config.toml
n_layer = 8
router_score = "softmax"
balance_bias = true
router_bias = true
head_dim = 64
vocab_size = 28076
schedule = "wsd"
seq_len = 1024
doc_mask = false
Below are experts of layer 2 (counted from 0) of a mixture-of-experts language model. Rows are named router (the router's row for the expert), gate (a neuron's input weights, with its number), up (a neuron's input weights, with its number), down (a neuron's output weights, with its number) and show model dimensions 0-255. Each number is 200 + 40 x the weight over its row's rms, rounded and kept within 0 to 999.
Before each expert's rows: a language model's description of what the expert responds to. This comes from a sample of Wikipedia text that the model never trained on.

# expert 63
Capitalized The, A, An, In, As beginning a sentence or list item, usually after a period or heading.
router,191,187,241,242,217,208,208,204,186,232,132,206,223,85,186,203,153,165,153,141,225,170,162,213,210,179,272,161,190,173,234,263,203,196,179,177,211,252,212,173,253,177,234,194,197,172,226,174,245,184,198,202,161,224,232,170,176,142,188,203,246,206,214,209,339,253,167,206,214,222,163,239,257,198,201,226,200,250,151,195,194,201,171,190,225,160,225,201,210,248,185,94,247,154,156,201,221,173,180,201,209,217,139,206,170,315,187,90,279,155,213,231,156,117,170,151,157,225,215,176,231,213,235,182,259,191,217,233,210,185,178,230,251,184,192,166,196,200,175,243,204,208,261,239,178,209,197,166,269,297,227,183,189,155,191,160,183,134,223,177,176,173,207,300,190,259,219,159,218,199,223,249,92,233,136,153,167,177,208,116,237,195,202,158,230,186,259,143,248,153,205,226,223,125,221,239,248,238,239,245,188,187,215,142,222,273,215,217,169,200,166,202,184,172,263,225,193,183,184,221,223,203,301,204,177,253,166,179,113,237,151,222,165,248,240,244,153,199,193,239,294,248,183,199,198,126,231,148,200,157,144,119,182,240,173,197
gate0,240,155,237,277,101,194,184,205,167,253,190,251,177,200,192,229,185,202,229,241,228,164,247,213,185,241,217,233,197,242,214,144,230,189,242,244,227,152,247,193,243,162,190,103,183,179,201,254,201,219,234,280,209,178,249,166,246,207,141,124,246,164,237,180,208,161,245,208,226,206,202,218,194,180,206,165,131,152,176,198,188,236,214,196,187,211,179,212,206,186,238,157,166,212,133,175,201,102,198,266,161,141,143,157,203,218,239,248,199,156,177,202,188,246,182,245,169,263,210,235,165,129,282,229,241,178,232,212,263,213,181,182,116,161,260,241,252,152,219,147,218,183,235,207,121,242,162,194,174,193,287,216,234,252,238,232,238,246,182,229,216,171,216,149,157,198,194,133,147,202,146,274,240,199,269,225,180,179,173,199,252,218,112,253,168,242,138,139,273,208,204,149,169,182,102,232,211,230,225,169,198,160,173,183,215,218,193,277,172,274,236,185,142,175,158,247,197,151,234,243,270,263,191,156,144,270,130,224,183,173,272,243,224,163,200,156,212,213,187,212,249,207,193,175,210,206,231,260,209,292,150,203,166,172,152,219
up0,261,164,155,228,236,182,151,201,155,180,141,182,153,233,221,206,238,181,180,91,196,215,124,184,170,257,230,264,141,200,169,239,198,287,135,187,194,190,163,168,209,221,175,205,242,154,210,135,217,156,187,218,236,222,205,244,284,165,150,226,154,221,257,164,208,164,220,197,168,194,223,206,157,187,187,113,162,227,182,144,178,242,152,217,191,211,201,210,168,165,233,189,168,243,224,199,233,232,203,185,197,211,150,199,111,251,259,172,265,196,179,217,115,253,244,187,186,229,178,211,170,237,234,145,227,208,209,145,164,232,209,261,229,160,122,233,179,187,239,230,164,196,194,273,236,135,111,157,197,184,207,154,153,256,175,187,114,194,235,183,215,210,170,220,188,240,191,193,188,206,88,215,113,180,247,161,229,192,235,201,231,205,320,252,215,221,220,132,141,258,241,201,184,249,217,210,188,163,111,195,191,269,284,192,241,213,242,280,191,227,186,157,246,188,251,200,213,215,211,209,200,227,279,143,151,205,236,227,149,166,238,162,192,223,159,190,228,209,125,207,221,174,171,264,240,226,223,209,168,181,130,108,153,185,166,251
down0,224,262,201,122,224,191,202,176,226,224,221,194,168,183,203,215,176,226,180,258,216,163,176,207,75,237,140,223,243,196,160,219,214,245,189,154,158,221,133,202,222,304,211,212,194,187,190,184,121,254,226,260,266,182,167,193,220,209,213,237,224,256,234,204,255,222,167,238,197,196,207,182,175,152,126,195,166,225,194,184,163,245,133,254,142,173,127,168,144,166,228,209,138,190,215,162,168,175,148,152,160,203,200,215,208,196,104,231,243,195,191,152,174,190,161,254,219,209,176,229,206,212,263,258,145,180,80,165,257,190,179,165,211,180,173,186,182,294,240,248,220,189,173,174,245,177,159,151,168,211,200,153,183,229,169,226,204,160,157,208,187,170,200,260,269,172,231,200,202,133,244,236,165,177,223,206,181,222,199,286,247,275,261,228,225,192,213,279,157,189,140,99,164,194,249,224,205,117,250,113,229,234,214,230,245,289,187,214,182,160,201,242,182,215,213,215,155,213,205,187,120,168,258,151,224,172,201,185,241,166,211,201,227,255,193,260,206,132,227,247,238,250,200,221,188,281,210,176,184,115,142,125,189,176,234,210

# expert 16
Romance-language articles and prepositions in names and titles, such as de, du, La, El, San, plus other foreign-name fragments.
router,278,241,204,216,169,183,174,138,129,196,197,223,93,170,120,193,192,120,177,195,180,214,151,184,197,195,244,162,180,164,223,235,92,218,208,234,226,220,210,141,161,218,225,214,155,154,221,162,189,214,185,168,184,239,204,153,137,183,215,188,234,211,140,166,271,232,195,218,180,177,175,207,215,149,233,221,127,206,124,276,172,181,181,129,202,159,161,210,140,263,191,214,190,196,163,180,152,192,190,191,188,242,184,227,165,207,210,162,258,192,174,242,164,148,158,182,240,206,270,272,264,174,154,190,254,146,227,198,188,184,213,154,152,156,270,184,157,195,192,190,262,232,259,181,85,192,176,171,292,266,214,201,189,234,193,134,180,198,175,181,185,123,124,243,184,184,198,148,230,153,320,217,192,218,241,203,232,154,223,183,261,281,279,131,225,137,162,186,197,175,212,218,255,184,159,215,194,199,218,243,208,174,187,198,181,255,170,160,128,231,209,191,154,178,232,266,240,196,155,250,173,286,238,217,185,211,197,273,236,177,119,219,91,222,197,218,228,208,156,170,253,190,262,151,194,189,176,181,197,192,196,167,245,191,163,190
gate0,212,238,256,134,228,183,249,220,222,178,206,237,258,202,229,205,207,194,220,179,155,264,295,276,234,173,212,293,219,240,205,200,195,183,205,175,240,205,203,162,278,203,156,196,131,287,229,210,258,250,163,188,148,231,140,229,218,212,188,185,253,201,216,151,210,138,165,260,226,151,106,177,212,249,189,165,286,167,285,233,219,211,152,201,298,193,206,238,140,205,179,202,172,198,172,164,240,145,227,176,116,230,179,262,219,256,176,171,246,232,132,190,208,157,249,181,125,297,214,195,165,270,154,163,189,259,210,242,160,160,234,194,208,240,174,194,199,243,236,238,196,214,221,158,157,218,242,155,217,132,218,257,284,194,151,199,176,250,217,263,172,168,168,258,252,233,157,290,208,165,158,146,114,216,171,232,187,194,185,232,208,169,198,241,233,271,198,162,172,223,176,193,106,178,238,215,205,143,212,189,164,225,272,147,236,188,170,165,256,219,141,213,224,272,159,214,183,179,245,216,170,188,179,182,199,234,192,229,154,160,215,177,161,128,266,221,146,222,206,198,145,184,236,240,162,163,224,224,209,247,177,147,209,206,175,197
up0,187,168,186,207,154,163,145,116,162,195,193,249,115,138,147,185,268,254,213,181,142,245,181,177,102,180,200,224,184,252,166,226,91,192,281,174,201,251,245,211,310,159,216,192,176,221,165,217,188,246,179,176,223,273,167,198,174,247,135,160,225,220,182,109,229,137,181,233,239,153,162,194,207,217,198,201,150,153,261,195,302,188,153,189,176,173,240,217,85,238,202,193,205,204,255,220,171,191,177,249,172,194,209,180,217,225,242,193,218,241,244,158,151,286,171,253,200,163,182,234,209,245,152,220,224,203,234,173,198,106,210,207,209,258,183,216,165,189,179,181,248,207,202,218,174,205,222,204,167,210,176,205,219,285,223,245,152,175,209,195,164,165,181,224,201,232,211,197,161,168,266,183,174,206,164,177,298,206,199,242,222,155,198,233,190,144,194,185,185,204,163,210,206,237,183,173,114,191,260,185,225,199,210,127,230,213,145,192,193,155,208,198,155,160,83,235,229,249,260,164,216,160,207,122,220,245,189,183,194,172,205,198,211,194,169,139,204,273,314,185,204,127,242,223,189,240,186,218,178,270,163,87,180,192,193,210
down0,190,223,184,227,201,201,195,203,191,157,110,172,175,206,163,129,221,157,200,219,185,175,150,165,268,152,201,218,178,169,307,221,190,212,232,203,220,196,132,217,283,167,143,197,171,169,218,187,208,217,232,195,163,219,228,234,179,206,102,179,158,103,134,255,126,210,182,220,207,208,225,219,223,172,248,212,126,198,169,190,230,141,179,173,243,246,114,208,237,273,196,262,203,198,207,198,171,172,265,245,125,223,195,202,176,122,271,144,238,263,241,163,157,168,238,145,169,175,208,148,272,171,163,205,118,262,177,235,191,191,222,198,141,159,215,152,191,204,179,222,205,247,183,169,242,177,130,248,187,178,230,153,163,203,185,179,183,203,178,217,167,140,246,228,183,107,208,212,141,140,179,245,219,232,307,200,181,135,221,202,177,215,282,180,223,220,250,168,208,222,209,136,255,155,155,154,183,179,202,160,257,219,223,220,236,168,254,152,167,237,204,233,193,240,182,192,156,204,174,162,86,249,226,220,164,168,198,195,193,186,186,168,128,165,173,216,209,229,149,189,177,240,230,88,286,186,174,178,226,229,286,193,129,183,195,223

# expert 54
The article the, mostly after prepositions like of, in, to, before names such as the United States.
router,259,279,204,217,166,189,228,178,217,154,191,193,190,115,180,248,148,221,165,153,239,186,158,108,203,194,272,154,218,202,229,229,156,163,189,200,209,250,168,211,181,176,201,205,200,175,232,176,206,213,181,182,211,235,154,194,142,179,188,207,202,194,176,184,285,210,199,215,187,181,137,242,166,193,209,183,191,225,205,212,184,195,206,178,230,139,214,172,169,192,232,113,232,221,184,219,254,243,169,218,215,199,197,205,206,273,185,179,214,127,205,192,102,101,171,178,214,273,193,228,209,146,200,251,239,112,210,234,208,192,114,192,219,202,198,175,189,200,243,254,236,249,174,193,153,208,211,176,222,171,326,210,203,122,97,151,193,185,226,163,227,185,181,288,192,229,270,121,221,156,214,260,73,206,199,204,132,219,206,84,229,196,215,189,165,194,165,124,171,129,177,187,219,164,186,199,285,241,213,225,204,230,198,143,196,288,184,207,220,190,204,208,198,166,205,319,179,165,198,199,114,206,241,220,209,209,129,204,245,240,169,220,176,244,227,222,188,79,201,252,260,211,172,160,207,209,165,170,213,173,102,165,219,213,215,227
gate0,153,172,198,313,186,272,220,218,160,205,263,185,176,203,235,234,220,154,252,211,205,178,234,129,111,252,191,209,178,141,204,166,245,153,201,162,147,249,182,191,249,222,174,182,221,235,245,224,179,230,243,151,151,278,218,193,219,234,261,269,195,157,230,175,129,122,241,113,192,174,134,239,226,186,253,195,159,190,173,179,260,200,190,175,205,173,192,306,223,186,211,199,150,228,238,196,210,178,253,172,165,225,265,235,178,139,297,176,109,207,188,204,211,208,193,195,156,229,269,80,161,247,130,175,213,234,185,244,160,212,181,215,170,157,210,246,159,205,167,211,197,172,165,123,172,169,105,192,210,259,237,198,168,205,181,224,219,208,250,209,238,187,232,201,260,207,279,198,127,207,168,137,179,164,155,173,159,109,155,190,197,175,175,232,144,160,224,213,192,155,177,166,191,161,196,178,188,279,205,219,239,235,174,224,163,195,240,215,141,194,187,218,226,169,264,191,225,165,161,257,179,136,256,252,192,168,207,169,159,202,135,159,142,203,192,182,144,181,179,204,140,181,236,227,153,265,111,178,228,220,202,188,155,148,187,250
up0,162,195,236,182,227,189,143,130,228,218,258,203,178,204,190,166,179,223,215,206,243,214,273,249,173,188,106,217,239,212,115,210,247,206,148,201,157,160,259,186,223,268,125,159,212,228,223,250,155,278,122,93,121,157,131,189,246,245,202,244,207,171,169,166,194,141,164,127,243,210,176,198,226,207,200,221,174,198,199,230,277,169,161,226,157,219,212,234,174,162,223,196,204,226,234,138,265,187,213,256,157,183,234,192,181,187,247,189,194,195,212,200,196,231,188,160,199,165,286,195,222,299,177,193,203,220,149,273,156,262,247,172,218,239,216,257,170,226,211,230,180,274,177,188,192,193,236,133,134,200,145,178,168,172,197,181,218,148,238,230,188,227,162,243,165,165,243,206,162,170,173,187,194,153,179,166,86,192,173,257,181,187,179,228,213,258,162,151,216,267,259,239,217,202,225,254,257,208,211,204,144,192,172,227,162,216,255,187,215,141,159,186,238,193,240,243,194,253,156,281,242,162,266,234,166,263,163,243,169,240,183,193,188,229,213,186,226,217,229,158,233,285,242,171,108,216,120,150,125,245,229,211,198,208,118,229
down0,163,226,197,145,205,160,236,208,257,166,188,258,263,107,226,142,130,219,215,216,203,278,202,197,229,194,111,177,194,205,101,219,204,177,172,193,227,170,166,255,218,208,90,210,228,120,180,170,196,200,192,247,157,168,252,204,207,172,217,202,236,229,253,115,248,191,175,206,177,243,172,94,209,187,166,193,221,245,157,222,162,207,206,195,164,275,221,262,221,207,198,182,213,142,209,239,253,253,262,238,146,171,192,258,209,191,192,150,167,165,251,208,182,217,140,177,140,195,215,194,265,200,219,236,156,199,204,151,132,143,206,148,207,212,201,191,183,209,192,260,205,235,185,271,172,169,253,162,142,216,203,108,141,139,99,206,244,171,252,214,193,164,210,148,166,214,182,140,117,155,225,208,174,223,187,185,228,231,222,234,175,222,247,178,165,218,176,240,199,167,181,326,159,258,194,191,203,225,161,187,218,232,168,255,263,207,183,231,159,214,187,241,202,318,219,234,156,224,152,243,207,194,213,109,157,200,214,210,217,236,133,214,184,220,194,202,240,233,260,192,182,191,237,181,225,176,160,239,181,249,127,111,222,265,162,172

# expert 30
First pieces of words split into prefix plus rest, such as un, inter, Grand, Pro, sub, counter, often capitalized in titles.
router,307,215,209,221,205,243,185,221,113,195,200,186,134,214,146,235,162,135,203,100,198,174,221,184,239,240,279,161,194,198,246,239,165,201,175,253,189,234,164,164,207,239,230,233,106,105,207,123,167,196,196,170,168,277,149,150,170,110,202,189,235,233,248,196,200,238,206,218,222,217,207,199,209,81,208,253,215,231,138,203,164,217,154,203,222,151,148,192,180,249,217,219,170,192,135,188,223,195,132,209,232,239,202,185,147,266,200,233,219,190,190,280,176,165,234,165,251,158,178,172,227,175,174,193,249,210,202,194,225,232,170,252,172,180,246,161,206,183,175,229,212,126,204,236,176,174,151,247,260,193,196,216,171,224,182,140,177,132,260,247,197,236,190,218,206,234,246,157,252,224,313,266,215,241,268,101,212,163,187,174,268,246,201,194,190,197,173,198,202,149,135,174,221,119,172,222,202,220,249,214,207,205,216,186,206,251,175,160,100,229,259,206,162,151,234,227,214,192,103,189,171,226,215,213,199,185,176,248,201,141,195,256,204,207,216,272,230,194,167,280,271,227,201,181,209,174,224,163,227,191,115,206,266,221,165,177
gate0,293,260,207,227,207,161,144,183,232,99,213,204,168,199,210,178,133,175,188,182,137,182,217,189,166,197,158,140,206,309,178,193,226,168,249,166,225,225,241,239,140,197,226,291,154,187,173,256,216,141,158,195,209,157,136,252,246,219,152,222,206,212,196,154,194,218,175,186,143,224,225,193,217,131,264,248,240,189,211,172,181,212,191,188,227,201,216,164,140,179,196,211,211,260,170,169,166,257,177,205,114,237,195,161,136,246,201,215,191,230,255,206,197,185,157,191,290,195,173,168,237,157,156,150,192,216,261,167,127,187,205,242,140,251,222,174,223,186,218,232,176,207,233,199,105,171,194,147,271,121,204,159,137,183,211,198,171,200,248,236,210,205,227,128,151,156,173,233,232,213,190,216,194,155,237,189,221,209,170,212,192,199,199,72,144,172,213,226,141,169,166,232,149,234,222,224,213,181,221,196,217,138,200,211,224,246,144,220,217,223,204,243,205,164,98,297,276,222,171,85,242,209,163,213,192,183,209,186,216,201,174,164,192,181,224,243,169,206,234,150,173,287,134,198,174,237,168,158,244,304,195,145,284,235,188,206
up0,216,200,197,174,194,188,180,255,240,106,230,188,218,99,167,197,185,247,153,245,211,218,254,244,301,247,189,208,176,254,187,207,223,174,289,186,119,172,197,169,179,115,278,244,202,172,117,235,179,171,185,231,144,182,175,202,236,185,215,227,252,231,232,245,201,204,194,113,251,218,278,177,237,167,116,193,187,176,173,174,189,177,228,217,181,212,224,232,184,217,182,215,281,168,174,200,105,150,208,183,193,181,226,211,195,202,205,226,201,129,185,228,182,179,200,236,217,179,227,261,275,143,227,167,219,196,262,131,215,172,179,208,74,201,101,169,232,200,196,132,228,125,201,218,223,226,242,207,209,249,207,233,137,196,147,188,260,157,229,214,174,217,236,199,285,142,191,235,214,136,211,168,230,144,206,224,248,223,166,156,210,236,169,177,265,169,232,162,187,128,181,173,127,214,229,223,199,194,202,183,248,157,222,237,232,203,170,204,205,189,227,253,234,139,179,195,288,163,217,234,212,219,185,65,220,215,147,232,152,209,203,210,172,201,202,248,152,227,204,252,297,203,230,192,160,237,151,149,204,256,235,189,202,147,142,221
down0,272,178,219,197,187,201,112,197,210,233,214,224,220,230,243,171,255,140,238,131,193,179,145,271,146,198,232,187,171,198,280,203,262,236,208,260,154,198,261,197,208,224,221,258,144,173,207,183,120,217,199,186,199,176,224,221,269,140,159,177,229,208,204,173,177,216,200,157,218,230,204,248,236,181,219,211,287,192,201,181,125,198,232,187,233,196,224,218,232,270,205,215,211,239,204,161,209,170,231,205,195,258,211,165,247,250,201,210,207,219,197,195,289,177,216,202,213,193,167,150,333,187,227,236,165,235,235,147,104,174,218,247,106,195,251,178,166,173,133,211,199,241,234,142,272,212,240,183,218,237,230,124,214,166,214,159,253,207,265,198,206,208,212,174,260,215,168,130,156,135,146,161,214,231,165,202,143,222,213,207,186,159,236,163,237,120,173,250,177,155,206,215,171,213,189,195,240,157,159,205,183,138,166,149,229,200,199,150,209,218,191,188,216,225,153,160,242,223,173,276,230,266,146,206,231,233,311,251,256,178,210,133,189,214,175,238,136,210,207,216,228,229,107,303,118,170,264,215,193,306,244,202,223,191,204,210

# expert 58
Capitalized nouns in proper names of places, wars and units, such as Fort Bend, World War, Division, District, River.
router,219,293,122,230,144,147,251,152,211,142,154,244,162,172,167,180,197,210,172,230,238,177,191,137,224,205,220,206,134,191,263,274,179,196,167,216,210,255,126,206,247,167,286,202,193,215,224,212,185,188,292,175,164,200,163,206,161,172,179,242,260,182,221,188,192,222,219,239,307,226,196,196,152,159,198,203,126,204,158,138,195,217,216,155,226,128,186,237,204,220,187,130,269,192,171,176,166,172,217,177,199,222,165,195,193,195,274,205,257,220,218,193,201,173,161,191,156,273,283,257,238,211,202,221,191,200,230,213,229,160,190,203,121,160,254,152,175,178,114,192,226,172,160,204,117,195,259,261,229,220,221,185,175,158,179,146,196,164,241,245,130,233,192,218,151,218,182,186,205,118,270,257,203,222,151,194,219,123,139,82,268,229,281,185,252,174,180,173,203,210,231,269,258,197,153,108,169,247,234,229,278,239,228,174,284,208,212,179,191,254,172,237,208,159,184,208,244,185,221,235,141,155,190,195,242,160,155,199,166,163,154,240,160,193,199,200,188,198,189,240,278,224,212,169,181,189,220,190,224,181,199,142,182,162,192,282
gate0,187,125,183,201,207,231,137,193,154,94,211,312,201,210,207,170,139,183,225,173,212,221,192,187,233,206,118,194,214,259,233,105,198,172,186,134,169,201,187,174,221,259,159,204,160,197,210,163,156,233,205,209,221,236,136,224,191,231,177,182,157,266,187,170,157,169,237,244,164,214,228,212,217,138,248,199,157,160,219,137,249,247,212,141,198,199,227,114,224,203,216,216,129,174,173,217,207,274,295,211,115,137,117,245,150,191,245,107,179,223,207,205,193,212,159,217,236,169,207,214,247,164,255,153,196,257,202,181,206,218,182,266,227,163,214,220,144,103,234,190,176,257,274,195,204,216,220,223,274,184,183,235,179,178,179,135,178,120,259,195,251,219,181,227,153,183,152,162,238,196,151,224,176,226,256,181,231,177,128,241,242,248,206,209,182,165,162,261,235,231,191,186,159,174,210,168,220,199,212,97,130,192,257,198,179,229,235,176,235,211,109,217,218,249,269,186,250,236,236,175,225,230,213,189,145,210,165,191,170,279,192,194,144,209,180,211,196,164,179,198,212,306,217,185,239,247,192,242,210,153,195,183,127,222,268,230
up0,272,216,220,149,253,203,236,230,149,139,190,260,194,272,259,215,153,166,181,148,157,217,154,306,218,199,141,245,218,176,193,149,232,188,182,174,158,159,208,244,253,213,166,196,225,220,204,161,173,254,154,186,194,212,190,193,254,229,225,178,198,172,220,170,188,208,217,170,294,281,236,226,220,180,140,154,179,178,217,206,221,242,245,136,208,212,262,216,241,204,160,215,165,159,221,255,202,155,217,239,189,155,211,214,197,152,156,235,207,237,217,258,261,212,190,233,249,118,197,215,253,174,285,212,232,203,172,154,147,211,162,174,128,138,236,247,238,180,216,132,216,227,230,196,232,195,168,295,219,225,173,200,105,139,178,116,238,91,178,171,221,166,197,199,185,123,182,239,228,219,184,287,264,196,222,203,180,154,162,234,302,168,179,244,192,157,233,246,257,226,183,166,167,208,202,182,220,185,201,199,124,190,171,196,231,210,292,184,188,214,208,227,189,151,148,208,201,254,253,199,239,331,224,174,142,218,194,132,160,193,240,236,219,215,170,260,271,246,180,219,200,236,199,214,143,206,188,176,206,183,186,231,94,200,195,164
down0,166,142,176,110,199,291,211,247,206,224,159,284,158,173,235,132,198,207,241,217,190,199,185,267,178,157,142,199,229,203,202,121,181,196,206,212,146,137,198,210,243,216,235,201,231,212,246,200,147,255,167,199,255,151,169,227,190,128,165,165,235,174,163,244,145,215,137,256,247,253,181,213,221,208,177,161,178,212,203,214,230,220,202,161,195,173,218,214,271,180,248,243,153,201,197,136,213,241,307,232,111,124,279,236,213,209,206,184,211,260,201,173,216,211,174,278,233,208,208,218,191,204,183,279,207,124,222,196,235,227,185,228,212,225,226,212,255,184,143,236,224,237,142,197,185,162,198,248,155,258,132,152,141,194,153,178,202,246,219,151,204,213,158,246,134,202,245,195,215,218,145,150,218,297,268,204,145,132,189,220,150,215,228,199,279,229,234,249,188,148,186,106,235,219,211,186,291,186,181,234,192,147,155,154,180,170,228,137,159,206,170,215,138,193,162,144,286,266,182,263,204,145,123,208,204,188,226,153,272,208,182,258,253,157,177,215,212,230,237,164,165,222,208,206,161,181,177,221,159,180,218,231,181,218,211,269

# expert 11
Single capital letters inside acronyms, codes and model names, such as SSRI, NFU, PAVN, MiG, PSV.
router,248,237,141,229,210,187,209,193,162,192,132,187,170,113,121,253,176,207,179,179,306,164,177,191,261,186,249,190,186,177,219,268,209,215,150,208,190,220,182,117,172,218,243,280,176,181,197,216,210,127,216,190,185,190,189,186,205,160,172,273,226,308,137,266,236,321,201,226,269,205,196,197,214,190,246,172,145,163,184,167,214,280,163,236,223,175,251,201,197,215,180,136,168,191,203,218,238,226,237,154,198,231,260,256,141,262,209,190,295,175,163,250,193,154,215,185,228,167,251,234,214,94,197,230,254,214,138,244,225,181,180,201,213,197,168,241,198,192,207,223,179,123,234,186,197,155,216,210,161,184,214,107,161,172,185,223,197,136,251,282,145,232,189,178,188,223,164,159,220,225,221,234,155,236,190,219,129,210,162,190,263,226,190,227,174,155,260,209,197,167,183,268,217,209,158,185,191,273,209,225,232,221,239,154,206,301,188,214,200,194,200,231,163,198,151,188,266,186,177,209,178,178,280,216,213,141,203,202,168,170,198,268,165,272,197,197,184,206,213,310,254,193,165,192,271,230,213,159,214,191,219,143,214,235,94,210
gate0,154,219,186,126,215,151,135,169,142,148,174,179,156,154,221,225,236,160,267,215,198,260,224,259,147,267,290,145,174,165,223,197,196,195,245,207,165,174,182,207,169,219,205,257,194,210,146,131,222,132,157,160,224,171,218,173,217,188,181,282,206,192,241,263,277,162,184,180,159,201,208,216,128,166,238,213,227,173,103,130,305,212,208,201,185,215,262,187,164,175,143,115,127,269,153,179,199,112,253,192,186,230,168,239,187,212,145,199,175,241,166,207,273,163,125,204,223,114,208,229,151,219,180,140,194,155,219,203,205,244,245,163,225,164,192,246,213,263,212,197,209,188,235,173,198,196,166,170,146,239,101,233,186,206,295,215,152,224,251,196,235,181,242,193,152,157,200,212,249,228,153,237,195,193,169,178,172,192,188,214,261,188,183,145,240,203,242,236,181,85,239,165,164,296,203,255,246,199,167,91,177,238,208,208,192,192,185,145,188,207,219,165,174,232,169,191,191,168,200,195,190,192,235,198,176,273,153,193,242,189,214,144,172,177,247,227,187,215,170,148,173,116,223,177,208,164,196,163,188,188,158,190,201,242,124,221
up0,234,223,193,117,187,185,144,235,142,206,127,131,254,190,186,243,210,158,174,238,293,164,159,191,120,189,278,208,194,249,131,234,178,182,197,118,132,148,153,221,128,165,148,214,240,228,210,234,280,206,187,192,223,206,240,176,209,235,200,205,210,164,238,204,207,186,178,184,212,250,246,259,175,187,153,199,177,189,185,236,225,156,166,212,176,210,208,226,178,191,174,156,207,152,207,141,143,130,202,148,220,266,200,152,252,212,214,221,242,184,157,245,228,265,197,157,173,254,186,193,286,244,228,200,179,197,127,294,195,235,212,150,217,191,157,211,152,215,182,151,168,157,174,221,140,190,194,135,152,263,193,254,181,216,280,264,291,173,162,186,206,167,159,173,173,245,177,237,201,193,219,315,204,170,165,230,220,289,280,215,176,166,207,210,176,146,186,208,152,253,160,133,172,274,288,250,258,199,238,151,156,223,151,182,195,187,204,206,150,168,199,165,235,172,203,214,179,201,137,243,181,252,133,234,162,214,163,184,198,157,208,129,227,259,237,176,202,139,167,198,174,172,238,250,246,176,209,258,181,158,173,238,182,135,183,231
down0,216,182,131,196,279,215,181,198,204,236,204,115,184,209,174,186,275,161,191,227,219,148,186,165,237,204,194,164,168,171,292,250,200,200,183,205,217,220,159,189,202,231,235,174,254,230,278,224,228,173,292,272,199,147,138,152,158,225,146,127,231,248,249,150,289,173,254,154,212,262,215,194,188,255,269,194,238,197,240,250,239,264,176,230,211,147,146,181,197,249,267,210,212,208,200,160,149,224,251,234,225,194,193,131,181,186,196,139,229,194,170,265,212,164,247,166,115,222,144,150,189,253,234,190,177,239,211,177,182,215,207,248,152,192,198,252,253,246,247,221,179,214,160,285,183,205,200,172,243,238,195,239,103,109,223,122,234,186,269,229,262,119,125,175,222,194,225,194,176,209,210,122,190,174,260,180,221,204,158,186,206,185,185,225,241,186,203,191,189,223,183,237,198,191,219,158,198,208,225,290,190,192,186,147,132,213,191,258,167,254,255,186,256,204,253,182,150,206,208,208,197,158,132,157,270,152,137,193,156,184,141,177,209,202,140,177,226,171,158,167,233,163,250,288,290,161,176,176,221,198,229,159,206,189,185,194

# expert 42
Personal first names, usually in lists, tables or name strings, such as John, George, David, Kevin, Patricia.
router,214,310,227,235,164,168,201,206,174,148,228,245,181,132,161,210,223,133,159,133,237,160,204,181,174,178,191,151,187,187,258,190,135,194,210,237,265,172,182,186,218,218,186,205,175,180,195,206,302,216,215,144,180,199,162,110,152,206,170,155,254,239,118,289,245,214,183,242,179,150,168,238,230,175,223,209,87,219,193,192,171,219,148,97,190,180,253,248,196,223,181,173,257,197,205,203,178,212,135,196,254,229,187,213,196,207,185,188,234,224,200,206,168,145,104,187,214,269,322,235,229,198,211,176,212,173,205,202,190,157,191,209,176,172,232,159,197,256,176,239,242,250,196,186,134,150,191,176,192,249,193,222,186,200,198,204,203,163,197,226,153,154,185,231,165,209,204,129,204,182,241,201,196,186,211,249,214,193,141,168,193,287,249,173,176,138,207,174,278,199,258,281,225,233,192,221,234,253,219,224,310,222,203,178,237,212,175,146,198,276,179,200,152,198,247,246,244,169,77,223,224,198,220,223,191,219,201,189,213,125,179,197,191,250,252,317,235,223,164,199,296,225,267,212,213,215,158,215,192,132,219,190,228,160,128,214
gate0,192,224,189,231,251,267,251,335,264,160,223,108,202,195,186,156,235,174,211,221,201,197,137,250,258,178,226,183,258,187,160,167,238,198,143,233,234,163,247,206,161,171,185,161,145,269,167,211,200,239,194,204,270,249,145,182,177,254,211,122,294,157,169,189,246,169,213,153,170,207,209,224,172,195,227,230,190,130,164,202,225,249,165,223,218,184,189,221,137,174,201,224,149,152,253,147,171,168,202,237,159,176,203,239,212,259,218,208,173,260,173,133,201,236,255,176,164,174,241,281,222,207,233,159,222,253,242,180,205,194,164,212,191,228,183,184,235,247,232,191,208,253,263,182,260,165,207,161,196,195,149,243,254,188,231,182,272,192,289,208,165,231,198,271,142,228,210,221,206,221,238,236,173,224,168,208,105,190,186,221,196,254,168,248,216,203,239,157,124,229,117,137,164,191,218,194,246,214,235,221,137,190,182,204,79,150,244,147,203,156,147,98,204,245,222,257,273,159,204,219,194,233,199,174,110,239,239,232,231,155,197,163,231,193,179,126,228,216,198,154,187,166,244,247,207,160,170,251,253,205,196,146,202,220,212,225
up0,239,168,262,162,143,165,164,194,144,197,158,171,212,137,161,190,202,194,123,154,155,203,227,206,227,195,262,253,241,241,192,214,210,175,282,141,203,255,159,208,196,149,259,219,227,140,208,166,170,245,272,211,155,286,205,205,246,161,180,247,245,201,233,155,108,150,206,189,214,205,186,184,191,224,225,203,217,233,174,249,207,171,202,205,152,210,211,222,214,216,157,258,234,240,204,258,242,228,181,218,204,189,180,226,197,215,166,138,132,188,176,216,216,238,252,242,100,262,124,269,167,185,244,199,165,153,172,248,229,180,145,191,253,297,112,180,207,201,214,217,268,195,292,257,198,204,227,205,294,257,271,190,186,218,195,229,247,197,147,172,208,210,162,252,237,119,178,209,177,242,262,269,207,161,279,181,306,193,200,177,220,133,202,290,245,196,180,203,169,259,213,225,193,172,227,144,245,168,219,163,170,189,209,194,208,251,209,189,248,240,209,195,275,141,176,201,223,186,283,174,210,137,228,226,307,185,160,190,188,182,289,230,211,153,146,191,192,161,134,158,208,173,216,211,172,170,172,250,220,209,225,176,194,222,217,221
down0,241,261,167,239,190,196,163,156,221,170,213,274,181,191,197,228,225,252,213,190,194,170,239,199,201,210,167,175,264,217,138,246,189,147,219,180,228,234,237,255,257,215,196,227,170,170,157,156,260,199,203,219,226,218,186,149,249,231,227,207,146,211,198,120,253,240,184,202,167,241,265,246,203,177,142,165,174,182,173,146,158,134,125,268,139,154,199,223,268,253,199,240,197,213,151,230,151,190,238,267,189,246,250,220,236,167,143,211,146,248,182,260,229,202,228,234,186,156,184,182,161,221,155,196,130,234,219,244,244,229,201,213,121,166,215,211,184,136,98,211,201,204,79,159,191,246,147,217,217,172,207,205,213,179,193,133,119,123,266,188,228,216,222,121,189,205,186,163,206,176,160,240,190,225,127,194,268,155,126,226,202,134,281,256,137,211,292,208,118,194,198,229,213,168,201,220,234,133,202,189,208,218,260,173,214,242,178,238,255,248,142,111,235,220,171,205,238,199,257,222,211,137,202,185,228,205,171,181,239,197,186,181,118,224,208,240,138,225,184,157,166,215,137,212,193,208,222,173,230,279,151,230,137,156,227,220